Experts of a small language model: width 128, 9416 steps.
Below are experts of layer 5 (counted from 0) of a mixture-of-experts language model. Rows are named router (the router's row for the expert), down (a neuron's output weights, with its number) and show model dimensions 0-127. Each number is 128 + 24 x the weight over its row's rms, rounded and kept within 0 to 255. Numbers have three digits each.
After each expert's rows: "comes before" lists some tokens at least twice as common just after its tokens as in all text. This comes from a sample of Wikipedia text that the model never trained on. Tokens count by the router's weight.

# expert 8
router:148098108108135108112122154151127138131129092153142157121091145104124106152117118139130148138161145138147166142088144176139122097140124132110159173114104144175176099067139135142134164132160168168094102132108127115127099120147171161107138110140179116143118129130143159078116137093123130123113168140124159154103117114130085164162127112124081161095137157094113137152161126139109118136121
down3:119120158158106080111135120100141148127121133104126148159119137140134122151111102117137111140097125175161102136152125180129133119128113118106161119107132137142129157153097147135110156145106148091158118110131122153135095120138114135106112224124107096147134105138071187074138126115127110109119142106128094128086090155076130146138121120162099144139136141129093127126082109160164132113149
down4:138130117139102171063097163129118135100107174109110141155166139122122153097152124136131131151113104131073116136130153120142110131073166111123140108137131180129137115087072125093149126127170114115071157081119115141108129163134141159107136160137133135104147126151064134143139147151132130122173088159152137127134132162140142109109138132127139075142149100130132138132102126105136116110102
down5:136185136107103139126156136148125141134129126126148165128133157138101175103109142158131097133137076062166117135132127144108179136099135115142085141142123130157116118180118149144138144097139131135119120152106170144107131130115130091145056122111110135141103125097121126105137088118126125162140130124153145084120112161130092142096158114146090081127126107091075098117120154132140166132102
down6:101138144136183116092116154135123155122144100185116141158139114131112126122127177111144123123088126158135129117125122110079138171139157149106107104109096175135143119102138149122128121160131180120111149121105141147145085125117166134113113104143137126149162159144168188158150133114104109144134125126120109096140118112164141124132138127091097161132104143157164102070170137155170134134171
down7:119116129090163090148116132126117127095120168136139166139137098121113126133073137094154100127130086124134110127134068147125127111108131117111065139138138142145157131162149123128110083140124118071148123166117111127123127091108116120146139172132106087128093169136144117129180097140141145141061118133146091117081105128144135170142127123163174095121123107144137104134100150150105132127100
down8:122117137104124057135128121109115135160107119163146102175150141158122094147125139127116132139127166124133124099136109124136107123145124105111109149144132153122147156158174165122175131123139136140116120134150119130135137108068158168101170104117155123122121190141159135085110135135143094152110141122088117156081132156124117143101178101096146116153066080138138134093115106163145107129130
down9:138132104119157190130115106094141103147155136102120123140142132147119119147150132077109139176128106135114142114112103116118106102075115121128118100120141136104127116119090103111132131116059079138091136139113105092139150190149087112115132120108114158141173153112115112110142138130120104109149135089138130160162128151126113113147128137113181183116130119180138107108174136140138086145104
down10:107089104142160106130164103146150127106098118112093167117138115123145117098120147144147160140142134127153127114145132137099126104125120152107150137163139102135167111099156161139172168105137117128184088126085100125123131132108103121137121103106126110137123164130150147149078139074160115138131098113116059145096106155128125171079120072097116141109127121136142117149090111112135097102097
down11:154081119163174109093119109130149114065115109070099091078143123097114110112117127158112146133116159139108125100142121137111136125145123151104116080115176073139150113140119088088151132101117092104127131124098104145145114139175138131108132114108102146067115130149142105169102149143140103111125115132110109133126091101134138127093136154156175117121127148108134114108115126157154097118111
down12:137151127188131128112117189146133134174119157139136155127138109176116140154127117142116124128157127105138087127128170076081139135116106150180122105081151134115092146119113074160144139109155142152124085189113131146138131117104141142124124144107119145129142132153118148110130120119151144139115129123165141146182121143180129100132135162130112130130144135082128096123129107104150180171105
down13:153126146113149142116155077148122101095126134112122146136130168140100139118127058183142171101122132123111142145123121145117136103108144117151112111117088113158149127132112144180193143120139190118130094112066084105096117118100137096159118150119141085134153128100141164119109125098134157119121132118142123129097128104136141142155115124094092140127092117109163141126120147098142162099153
down14:103150107105095146159102148185148140143146172107128115198129112136132146106125132120112092136151135161097157162089152111080142118145164108104123107137107141125107167137135100121131109150117147136144098147112158129138103094111125084106101105080114125136138104117161142087123134119095131137166088118150157142157137167137148126129151100112166121142163190143115110083144113123118140116140
down15:069143139133177118113164114132161116086117138142129134110109146120083165128120159149124114118128102076170128147146137145135125113139113164136144145178124120152139111115150132142124140128128137106124056162131114128120114115127108076109154146172107078128093171112096084142109106129116125149134144139103115145138161142133131158133123133152153079122139106118141167116084124140165188103117
down16:144156133087169104104143085143172176124152126085110136101134109150152116109116111142135085135099151121167088161109133112125098126157144103110094134114123148160139131145179165107165098115139150097144102101108160151145134119090129172114107120177149150130146158119122124117102145132129080137115132112137134161183113115104109119156143139113178144159137100121144163133162109113157134139137
down17:177095154118112149088121125116089138147115131122158109060165115133126149096171137091172136132113165125125130129146162127117149130122101137174128132198128135162154114137164138158121083136135148123103121101162134100126137109116154138145145141141142131099135143122144131103091147133147131105098146158132123142119148103138156174130140129141112144084149099119157139121155056170138154094121
down18:156112134115151118111054138125150143093112144094118111174130094103155125115107141098159128146153126118128097131137139158149133142144128121098124126099094128142161097131137147171163139153079129160125123183167099100129123115086151111128143114138142112148144147146118137074087110078119149133145151155172138119116142103092108160140134155138169152093127103131124063136156127119122101128118
comes before: ",", " (", " |", "'", " and", " was"

# expert 25
router:103075124100114129122102151109129167109124083164165134141085161138137089153130145110139140128152126170138128126111130139138092142145087091151192142130133127169092135086106151143131135147145136129123135119139132093099138129109121175150131125151134167132122118131156138104152150121116143137149182133137170160105149097148074150150142110109102142150182130129076139123104162102117109164120
down0:108141108134141071123128140157099099155125121082086143129114123128161128107133133146135110058126112130177120136164160140140122167113084146138120136101098150145162107120110160149150114142076151114131120098123120118120174150128180108148157175112141128107126120124133106121102098092149149129119123106172127157137118166149097173117122112154106109149112144113100138168154146132155099165103
down1:137168192123098181079125129120143151142112124103124138100132124133126131138134097091153141162101098118163107143151108128131181104169109152113141141132167117163089118097153129102132123141156115105132132156119149113137152172126129090146122096134095109110107092118142142108108091093147157173141150116174131110143137139171148087133120135159178126120110124103120122118106131116081114161152
down2:058109101100089117144110080098101120130101183088143128114152096123135148151099097145127089161127125129138134154114096170118092112093150097130132124153124118126146160116115150137124143152137114093100121124153141134110166122134153125126068132121141108119125120103118100116150151115182111134083100120081143155094159129190119118097140094110108139097124112125137122111130111090114120107124
down3:151110125143156113094044150148117115145130147152139161102083104114162131139139102178099104147122109115128140101128137107143108105112149100130135140082123078117182135114143099105137139137123118144115133120125125119107099137103150135118122063109145113123115142112109175101146133132155105150099183124140102153130162108121152137131164100150182138077121115160168132152149121125116114133157
down4:140144085125076137100116139120117138102108160096135102091108128137115135126151107117165130167128129099120099094084118105090164102119123114164154112075152102112160155121143102118170138186152101087119115151129159167145134084153140145094125090159116110117138135131099121148134134122112159158170122125124145144148139137083138125150086132119150124142130145163188148101155126146122122100143
down5:137117111146136122166160149152106158150142149152106090134152056119134152098118112109173144129139105133157100108173156126111142136118177158177109145114136106136123110132125130146107121108170173145117123132149148130159055102120106167069110119135131131163106113128130165110133133154118121098122131102115096114120149145116127117125126115127110095075163069112132139133114151128109130171118
down6:126120117121124112110181118154196100116118134150155129150121139117120143131140106122125102081115153097157124168182137126169121119108171156122150142141099137132080163135114102102153142131140094109148104143140095100145137119093149144124074143118129160092139154115073113118149105108124151121150139123117095159160097123122142137159156151121142109153132148133135149128078151105140096103191
down7:130101122188116156145118159103127145115147149128169099152122104122136110155112150125154102088076156144139155136112128110137117124102076169128164121105118124105177108119121141089121100170153092095111120135148087129142134124127132146153098118158122125138117109124122107079110151163176113106154102131124145139089130141113124115104108151117171085095135129139174131144082122119164096132087
down8:075159155116074112119135169117131089116123141136142092113127135126145100089128140166143110131138116066137132135142083190138133178126138082142156126115126131139099057134115116142144125133167146121155116116120103138111124109132099125138140124158102162118114091141129133148115128100133142156116122145156127147117151138138124159108132054153135138110084125126132096108126183134152142173116
down9:112089088089141071165103160123137112106142123099076117076159077107169063085089105091109156141112138143134119125122130141130151097131132137133132142098107160103162108112089151165154115156098153109146132118120111120116178109140114108150101142102136121100095123155097151129160162140146146124124123152123121138096136146159140131161151116142133127148139132147127157113109136128158112127162
down10:156121150153108118184125127119133136102126157152122141107130142074096133123142106110101163097132115135103167099135153173108127168178130107095117135132089129106094156122115112141120091153152153084146140121086131130130154121110146119117124103138136115113143159122105132103123165164099162194088111102134115164139112123087093115115094140090074146120152105148124129088121138163113124126122
down11:135130105140116143162136106142083136152130115148130119141153064140131108105155142088106142125099125120165114150212127094123152102166094122135117116130137115144167107115115160104133142134128173134121105121129146125166085130045099102091119151132129114133122092147151151104151122099139130137101100140122105128092143179141160107119129129148101138142111127114117113126098150076133151152104
down12:129173141108127142115152121153098124122176143135130105138157108119110148121103127102116135129106076117075148089116100116126146127093129140112128166165188153127118121153154190176107162122160122117104153111101108121135136138114096097106156131089121118108128084145148131111136145173108132151133119135120116165120124148130137161113107099110144124103123165079070166151086121126136108127163
down13:121125151126156094172127099140119132141120108112133118107127114107054121136105117139101174123129102173121099134101102112130120115134112133140099125134100165137152147130128147161080144175119114095177156139131117139123156113125165136086118161125112111097101168153148157119144142157101101090110151117137103157090132129154168162114141168138132115091175131125150122169110082123164129130096
down14:127144133145149164148116109153173159113125151117135130186140190125139115152086133149135144112093090175116154126054130084143133097139136105125115150146115148155124131114163129139142115100154142096145165117136169142122098123111193096110113129142147097127134115108107083135094100105123130150086082116122163130119128134160110121122110115107147104095142120118099120124147147132098089146141
down15:155128136079119143098101146120128117162112137137133127115154085174094116140147109121167126159139087139134141086131147090157123120110104135142142119124162093115124144099122154131138095097086133123118145164143090127157086131151092138153135099110108111112127111146137105170141121160148168110114133120129101099130153205092136102086116144168177124116148155172144115110110117112148095144109
comes before: "1", "2", ")", " (", "3", "4"

# expert 3
router:111109105134138111146134135114088143126110107162130155139092150096123120153094137131149135131110139122162123121073149135159097109121105090142140140105115128135123104096095154160115144129105128141101116097119130083135082127145143184156159111142167144135103139128125128133147183121098131153109141135168123186117105083138058120139128101140087170104133142126081148103163173146123120147131
down0:126131117117146101126110158094158142152117122156152141164100137188113111129155138111135121120133118121137130096134132123122203118148114115135140095129149087135110123106082067139092113096156148152120148153127133118125121130120078139092189111161144150154083111150134174114116129097160123121157155151143139120162131129137133147167130142161092075126103119151129098151095136138118146136175
down1:127131111087172136126145106117105106140135065148136101127160118139124083172136123140131136168163138148124140123114090117143122120170148131121125113156134108151098121062158100105131095125146166135129153134145136129168144124115142095094122143120103147153168094116166148138117118132107129097131140119089113169086122083171169144105140112103119156151126130189102135123101155159098130101138
down2:138159143139120134161134110107165145181124105123137142130097155112119161148151129153155103115119148127120131125105120149141111139138168152104134091168096099102123103134140126109100144170089130147179091152144124114127101153147126133138124095099139038165102098107080148184121104080141129167149118121151076118154141122134129128145112111131107130099105125128137121123129127133131166086154
down3:124121140127148110113117172143153136118144112132124166128121095128124139154109094155098124092144124110132121123143140147138110101086137161175151108121077142127111133147124142128125123154169120185189108145163151087112131118121124128082110137115126120072136102080099117149171137125122125149122081156120127118136153188140147071185132106131135114158133142153113164116150129094146109157110
down4:125094130094115135111125137124149137134136127113128109155146145143098106119146107095158144110109100113112130116147142110111139107129154114095156123143143109132112116115090125153113082085036166103129155135108159138115130155153086109102166112137145147142161138118158131121151102141087135126163116090130149090184118141154166121157153135123142141114136116136140085097109164113058168136123
down5:125100181146116150120124138118130184119115132143115107125145138083111150118149156062129137124113166099166157140136136127126094104125149104127132149127166154145115142103127137143092105112124174131174124124112111144151140137167162173120088118123094142149134095159088127167114127135147157101162103104158129111101131129148112172104112102143118136123151153147125134067094088133176102131110
down6:137110093132117128109150126156143115127163124125130133137077134115099176131134125131140129169156191130086175127094117118133106149149124136151125086159174122151139160125118133113117116121120127117115120106133157134142130128110111155129097119158151096119108127129116104094152110149185167112136134074108114148104108076181104105123128117091123091063117131122106143108109172114142141158172
down7:076140178151138113124083153112124127137110157133141097141104098142120101129128149131145116149135158132156138149123112128113083141166167140123147138113134104142138107129137104122147177122131142174136126081139131106106112141124152096130146138151147140123118133133096179116125187081129109124157134110091141120137097190115137153115126086055141118124148111104115131086066090131147124115141
down8:143091125107132124102107098111101154169112116160159139135103112178132156143178132122143119106132127153129152107083112120131122126097141113125141168059141129087103133150104123108115162138101097124115186103136111159148112137126165165140141120137103109119118126134148109148097172124124105107105129057141119135135136109131083144099175121113111109123119149119151133129097092170108123166167
down9:148125098116143113135160164148101152167117124106101084094186086151114120130125128144138134117111113137086156156127134209107125134108132122142120123117129119134123156153160105118122145144119157078142131146104156100126072078133140105123132162071173116125128107125086094127158147123126119118120092118165123167125134149139114111130113094150115149106125071136156136095110134102121129115099
down10:153139111169143157115176122118117134125138127103105103120129131158153155138112119122062124152089164125115120131114111063120126125123133100114154166106111137162105106100111119134118135155110099109149146085119121126135132075154091104106142107112138107114099167129085146155100172137139134150156098090145148155153135093119135152092116142145128114153145185136109109111104114104100174134083
down11:096104076082134098112124117097139146114108079122132197117102119129105098142100128177092151142110139134142105106109157145119137118144149104151139101111122136121112146092106142130084168161151155086146130131116096122137145164145128111116127144103111104137126119151130175153086108112155124179057079135123140125115097132142123142118132094164148140158131163126104146152117124149127108107134
down12:099129143117105108140125106095155186122138124133133140147098164140175147155149107164124117143104103143115105097101115150128144128149059117145113104166097155129146127114131113135110119118148091110146123126149135147114169153127160112144072096110148102137108157118195114157109118107103137164130153095130154169111137103135145097125144127110140167079135134102119118156151155119163081121158
down13:122113164134140140151097087136110129139151138176151142126110138124158127135163115129137141174151146132116088173152140131150137104160175097133135087089073137136130144140111088119143159075142093146090091100156106086132190134150150140132154134127146141106122137190118135098151144157146103145171135163114116145141124136127157115108171132134112150132121130149164145144118118168133109110139
down14:140151105129145135133135135131093119142156166090120095105156113132155109095085104147139161120121152140177153142157097125145147133161143138159122089153140131126097122154127124143113138140124106131086128146172094102154109123136151131135107121154131167121133148121119113165143185165123146155141124107117065126167100120116101170100134103119140152114186103164108129091144128120137179087093
down15:109111141129138166094086119138167147148158155101104155135112107093123164122141131149110149176097103121151156110159126108139136109126120126123185132104170148124132136087150149110146166123126134080134129097139143134121140102120137126169111185127114132131144110106109144148090116143101098084140097137126103150137146068163093128181141127094154143110154133153150157143109101120111084103150
comes before: " |", "0", ".", "–", ",", ";"

# expert 1
router:112088126127141120117102129148116152104115112124153132119087119088105118178100109145115098113110112111168159124049165116151093086101151073152169123111090159156103169109095150127138138151122130141133137137135138078147141138133131144091141105118126134157124124106120147107150124125099136117143137114148164145081115093126119162141125089129138130097120144119095124140156186101104123167111
down3:119141123125136086112129135089094135099118136141126114158121139089141157177098143173133115103101115166124102135131171111090120069127127103091097112141102169140124144106091125166112131098129112149193101145136095108116138112144139168125135131134162139115141095148102091099138139117108129135105143108135083146165131162106091130100169093176135140123119142127161092110107096124106138114114
down4:122138133089147126139080114154135158097134161188140125149102101146131105094121153116115128150104123111098093127128087115130128133165143148092122146133131123170144097096118146147165118179156129122104157140099160139152099116104165150146099129095168172132087122119150101137173155115108138145126074071105137149155124161140080120131120137094119117127131139130091120143101149120108117095131
down5:140111105183165163159145130106159086153131149152167138112166165115128147131123167129106129112116108134120138173146104103116161131085156167121127111118183111112120100118101146159110156147154091126127112113133093117137140128144142160154085153091071133122108173170091134080116121165128142109155131080116104111137111104134115145141139137091115107161113111142108137134106099120113118134125
down6:114114137094120174135136101147094135098139085140161149138149136175098151120105096150105079160131143155132165102099139105146111113136130127152160148072110173107118141130135113135170126091146163130123141133112121168114153149116115144105122146178177141104104133120151174134163126116121118147106149155136148126148152098177114128105111162115116120110143124143165122164180124139080104127123
down7:142131141123106099158148145122181141111169123147155165151116121164125147112148098115184126168152128146133108139133134131101125145122090114147118109152145142110124077106146091136164111148162117153166088141103135095162091125147127132100120124099115172085154140151129161114147118080076117090145146122112154127122109112117167131158132119147138170126134094073129090110090118113130117123102
down8:110126107122134124126113151134152128121169167140146087117087096068144157133122149106116128102111160120123130118156108127113127109055160114147134169109144125138168119155146124137133079162147105117145054087127109113189126183095139131127129123124136130155116167112101160115133156133139133170146143164141167143125166115123143135131152127105121119111114119139147116082115129164113139119091
down9:140151180125119111137150174141147102118149142112125136152137161123148127096117159113136163109150181159131117143093125111139137115091128153084137155162135132166151159125082119102133127120149153148146124106111125179106139117073151126141150144192129109119146119127132084142123125141122122122149140088184139123160146126150115101131139062145133094123172149122097173120130095114160111141145
down10:112172085144086113156113084123152115153134151160121133108123095107131121086134100138143142163143141117151101106111098128137144114152104149092112081159132118123107126096137140127166125158122145139149170113120174143088090126123129161120131121170100126102159121180148066165099146104101134132158118137172118119109111107132177150138143091152084103147158120150157123116128139134149112128110
down11:129119133151141082131108135124126129103128188111131151096173154162153134163142126143126086140159138077096107135123141140144148116110102131118113049108141138128150128068099140160121137118100081136161128136118108129109159120135085119100161120090108133109144141118101104088136107160108171149107152129146105117115116110121135155098152113138141170169125174136112093121103152154144141126101
down12:146149123089112151137133107131107120162155140128137148134126108115104154106143132127163109133181135081135149141089123129159149187092134094096161136160115109174118130165124121146133115099115115149146090115109146124124119140102118070092175151152111146095137114146127151175082101131138152090116158089099152130116116120141134124149113136105081161129120139077088132154088112121144132140154
down13:113118150144076118138118132136146104140091129107095132140117124122104122125138102089129142071127085137152135140105166166139124129129105176152127176164145123119168108136126146154139143092123107138161100115091164139134111140100125164077176128100104154172172158121107141100169146102109137113124082096149123127127135107117120108107101138119134073088136134172153109142130128089144146111124
down14:104166160151142131111139167159122104112128114116148125180118055127142165077130132110154128121111144169143162136157131147169129142128152113154126114119089142158134157123090132109086173159104102115144152136108175143144155111158132099098140105134115111093134124093146143108151148086086117146179131123146085128121150126178122132136154142135129092125166158115147138152128122118116112104120
down15:109110116160104131150140114139114103114109100154137064119151131145142144207138120129163153111082147164087093093102104136097112120104125136057130110103127152117142119118097138118107090108148081129110169136134155139089122158122123139168140109159132131133134117093144106103103144101126090125095146107146114115143089102146101107140121134118104117134095133172130142163149132138120093126103
down16:172128118157130168122128161105142117171100110118105088142138107155114097134129115143105133126102144172126145101079112149144125095125140097120099151102096120101159119173176139124138116110190135141133168107120110126159157104108162115133097155136173116123130141089148141175130131136121141108119108138116132111141130102172154138099125134130090146091094092144112153129149071138128140182146
down17:146130130159129069106121119104130128124125165141110156128103137129120152161102124109137123120129127109127085154105144145142111140145121110140090136091115102148138189150144164138128110125148163140128185094149105138173120064105116104121159108136123117112064154175113126163143097109142119113141131163133116115062160119135131126128152140165139131200121141134120144156111121133108152093119
down18:132155134121158128160145151120082147122140163137156064137124134133166116107137089135102093138117160152109086162145149119106102110133132116092095173154076115113107144132148125161166142138139149171135146090145110110164117126162093135115112115128121167092117127116137116139145155138148145149108149113135102153128128158095107161117117155127140200160138164104104142156154117098137166148142
comes before: "0", "9", " |", "1", "8", "2"

# expert 0
router:140064118127140141150094156139136166137108121142142145133072138106128082170108114138135125119150149127144128132104130157152092116124115112159172139124122144131145099099126121156141146137107169147108116113146114113094109163127145135134177093140150169180100119143135160112110151117101133119111140139149152155097124129160090125140117129137081189121111127129052150136146119109131082170139
down3:152123142145134114116116140084196120118132116130118148119126128063116136140099150136114156114140103142135105127119139184119160174108096112164119146110120110134129092149143144123150093141093112116100120126115136109154151144151136122117097172093168104160106103124127140124169118144115129139149093116124121135090130128165132180127113097097125154106182130119167116161158118104061114094098
down4:124121131132146100129111115133102133109141134142100131164111122125117076144146077118147146137139087127145148104156112125122162114165138097131138156096154090098137116149113127171077091089116131120113145157156128161145144131133122149161121106099131130128107155106110147107148130131123173128135118151139140055147116185122146145129138177084116161147194154081117167129123163119137140108150
down5:179130148143093138109127107119158122146101124103111150102128122142142105158159148144084169143145158158120150161161106105118050092120139116108128123150115140142106189097149155139126131148085131114118134147150106112118094129149124138153115141159102153119131119121151112136128151087130114150161116097150131157103126148138161107105120128113134116083070096089126099148142152141149177083128
down6:144183117143129149133138128066180118138152101145131127129119103137136136127128153136117120164112118095126121102095150130138100143145156124159121114093157142162116150166167179173097167116180078124112151127161120109137144078148126112135096150164133145125151136178151142120131138155162105092120144161114124095161106187105128125146131110138118146118138114168153109133108107100111133109139
down7:162122143113121108136144093108082120104124111150117133111122130123117137169169105124177164104177134118119138153120115122139157169095150119117131122114128104105194117147156119120126088140084144168156119143110122134131143086153147154125068141098125102145136121143153115138115125139110120130128111171121163149098129099143157151163120157141127183094131116122147113104167091106079115123179
down8:167102150123146130110146113099084110109119133138150100178083139107116107085163133176178128147116124118134121131103175142147154144121123119149144102149116110135142106118143135137078118136118091155118136106177119154120121115138080097112134094143131081098147094086107163147130143151137114149150169117140140176143129134093131146130107116129141106100204118136160116121118126114141142081111
down9:117139151117153092136096119134148144145171197123148105138069072153071147133116117161111138166138118171147144141140119154110090130136122152132115156133126109126095126139163130079120170135133123107151139103157095153121139126132138091155157128098073149115172132150143147131132143096136142130155131109129168140158103105145123124139170122103122099147154154151154128074107127143145145134103
down10:116100126130120150124169121100071163127151146098118159083139125107122092108106105104132113138138116115135159140153122155128110100142134108110087089127109118120114092142148101173130092162117166129123130162155089106120130127127162153112130160113111132122155142156059139072132171126117110128112146123098135140125110103152120171081131168120143114110118140122118129129089141147137048122114
down11:138098114119132132147112157139084178136145123114136107149175134096114108127132103085131121129102141151165115085161074164084148117122155149140149112119149170119103098134138154140152146115127102089106097152142122134116170098120103075135120099124149148098120149151104089130107074167146151131097097147152160132106101152125113127123124115113136110134144135103209130111140114134118138128109
down12:148161140125096140123096159116167162117143166103151112130161112123112125174127085133154127176137087080139111110097133093113102162124149124190145150131176117106166127081128118145124155099151132110138158161120133112104120137157129105145147105100132138128140112089165099132122109102127146107122128130124137079107131141110129090095089138134138134122098105079114136185131156121110154118099
down13:087100132093138147125124188134118188114134104138133115133110105133126174125105083107088097152164095068127133171099159127102095154116126133102117115100087149134143175143104150144101130101118104127079133138135126153158144138120132145132133168136138155164162108134098134152140175125121097110136078128123143105119111104102097102147136126096150122132170120144150143145127091119142106129110
down14:085158133116079110153159154135099133117114107124144100108177135161143145133152115130157145082132111113160118148156135137168150134127110146110109129152094103099136087151123147142114081151133136142139118122147075089098115145113157086134100134103094154170089112120138121124146106164106124141131126136121145144107105090114091120122149108114102126136097184110112129106134065163101095093142
down15:101093136132150130161110149101142088133123125148161088103145127081129122131126121156115148114123124138120160087125147164134119115111123143095098100107091122148159095095155146075076144161122104159161134139111155097125106146118140111129143111124149111137143157156169077128114096097156139142153146104134108163114160114087116147105144135137135152100084147062113117099135154107144139149088
down16:110120137134091136144175137109143124119142197119086148162148083140116111131118095145112126147139149121148124114154120139102164137138065168105077153131058122101154176131128106090114135177117157157126110094136139079140141131164136120159132119112091110142135168149124137109136102140142111111102151112153139139123134093111133101132135126152121138129097077105171127135122143127134125149097
down17:166137171096160126126155102139127138114133161097142105162091086142178128136066124130106102131123147079141106130109141153158138148159142100173134102170108128153154142114149142093168131103131174137151171151096140100110104127147115133130111159124155109160148097122118100134115140144143125147166140146110096149099142118101112162142122160132114120111137104081092131141108154161164116109146
down18:141158138159154109138148156096125167110130122111122116121113142145113112135129125114104116159118134132131112168111094074122163137135114128111116091136101124143126094141164133104144117090164128147127148119081184118123109140159117104105141116136095157104102135201128087131116091180158126130109122103130126135126124151134117102095132158154109122166115155072077113104158175138090138168134
comes before: " ", "\n", " —", " +", " −", " W"

# expert 9
router:150120133107147091132104143132103140143145104125151157158091132096086137128131131130171131139139140129171158117074164172123127158127095100158181147141108145138156108078136127130110140147150145139134147121131164112145101147115150190120133145145146118185105135146140177121152134128113122142130128133147125131123144124126126156175143130153113153141129131139055110108193185110106136120116
down3:145131153154117118121120123141103098086089160085123135113108115109151138179118133095132132152105165095125105152139112107084163151138127132101097126123112119105108144163176152109128133158138113102085142120122105116146107149129122124107115127164095149075166082127122086144132143135119111073123107111098123139147147124134145130134101098103140191106184111126120088110162137121172131156150
down4:117133128135125095095156130175164078115124160119094061148132139121153121115141120126114132161148141164092151157113110130148106127130121110108145156153144147118131174138098145093145124105115131142100175117059133201124128111135115101160112151163104132131130118142114132123129096121103126091128090103093130176139105149128152136103126126127156137110121149113143113091107187113130088108118
down5:166146153132121167120136142125117126132130138108150162180164143146122127148134117134110128105123124094106146102112087082096116147097156140108174136131145072139148163141092071156113122096158121111126090148131143123126090190106153113137130124082100111099106140146159106104116097149179114138128128150147105101112091096158166084113093133141134115123097120105122148141146112130121128094130
down6:178157131132119168079161171126127124109117088098122118127142143134137120112134105148131131117126150103161073141106151109147116099139131102105119113099128098124122162129127166122117084092138156154136125123090134156111102139118151128121150057165150120116124108129167095157144175119126094131162109108110143192153158105145126122107135127090137114120120125122102096131101148086178153132099
down7:140131171158121116124095146130122125113125121108138142138197109144156121145145103118134168119111137137159131087138177113154144116143121135147099156104138125132142117093129151161122112137067085112166065132114160108163138140127124126170139078134137135108143093136135119120126131084120142124154142109129081167122183091120150117075145099104121133097170149100099098160136141118126135149125
down8:143122147116110110129105100096145154103105098136144109133115138135134149144111115093162078168079101143151089169129174083119110121119108126111102157097152106142082091085095141137136114116084143183092131110133121127100126137122126122127162121086157121147137095142146149143101150132079151156146136145163143175130106113107116104098106107134113145141110114124160137171143101151108130130091
down9:122157109136146158104121104121098137119121103159147161113123101116145150158117100108111106135105130114147156114171151148136149123145117095115097108123123157128165133140125130097108137153126045107128092085118115137079160154121154081127124097084165174131110084119115144191108146113096139093150086141114111119097139128124116138115108141120109123135087125141176134127100147114088147109110
down10:108134121124167108141140131115125117145198132104128121163051153134160137124103106147140147111184105165120104141134149168126149093097108165116140168145161152088133114132100141181160102114115129087175155149120156118150143129119128110143146126081139122101080104141104121140126144129108151121120139136134135138121162171134121163117120131102146154136144149151103137099158108114105145090155
down11:153130125083198135116109148127177134181155152145115133115141132165174166143128105137114096100093137120132108086088098129124158120165160113121133107141119146142131161118140140152142165141138112126125100105141134122118132162136103106154150154146095152065105153145156110147121144106125145112136099121140104092143094167119142094140104106128159109162088156138165106115141142127134105149175
down12:123126137145116097121145117109138147153146122113104099144148147125156149137147082119139080115088088118100138137133124119168150177125147096148142106104144115161157125161108124137164170163117134100125132119105144130139127147122137130059170154124119118127173115084168111112175083139115125140141130134099170102171095152152116097131100097111148110114136145157105106120096141111131190145130
down13:095123110080126172134134119158148176085128135119146160098099110151126120150133119089129163118099128089148138122106096106082090129109092089137115157139115094134130135145121139154143123161100118133125145144102111137095148106080158127102190139131155143106117145116125127133104145149105121135145133174124129122068115116170157124116134149122087147119104130162176121114150084139135145175101
down14:132109121083150168107130118101144122156130144145128169134162154130156132164147101122174100124090162114125141121113167116080170111124136114157100101139104132158168121152134131121153102138124125118099159112120168096105196112105128110121141139119075119123113130102122126112098147119112111149161127089111103097125160133130103164116108165105152148135163135088122076121162134137166109102158
down15:100135118144126146178104110152144179115092152146129135152107110148121148116075109124097148107150091174101120094134120095144119145151144152105092149160132134118138102153112117117101123152076111151174179140127159155111139140161135144119132146110122140139156096134161142145108151138151140097116129156126101150099132139069153160109134142120109124178170104113123128130105110156141094103073
down16:107092154126080122109090144185137110112135152108167145154129133125133137097107103082144124117114117113145165114132105102141108097113137075133127144153107076110162171108180145128120153103157132107139123135093126160141115099102101114138114112135160154167138167130112149091134108117090116136128129143108115095123113173146112133128147081152111152121186150098088134122139124146102120120083
down17:125109096116168128128102139133157071173116085177131122148144138153129104157111114111118115124155131172119123162141139157088199130122139107109097069091147115146122135139123116156158142145150089136117139165110142106111130105098125161098151078149162149130129123132079129109107152088118131089095152187135114178119121138124143141138131149136135136154123152126097130125133131130112163121134
down18:143132143151137103113163136113127121171109166114103139113153157149096139144125137103119136130152175151101095107137140108150104118128153104145144080097159106157084108117095073121128126077143158123128156138139128189143123120088082138079143128097117088173115118157116135146119114156131118163129127113087143106176135098146107137179152120106111119118146157130129111142092095119114123155134
comes before: "1", "9", "0", "8", "2", ")"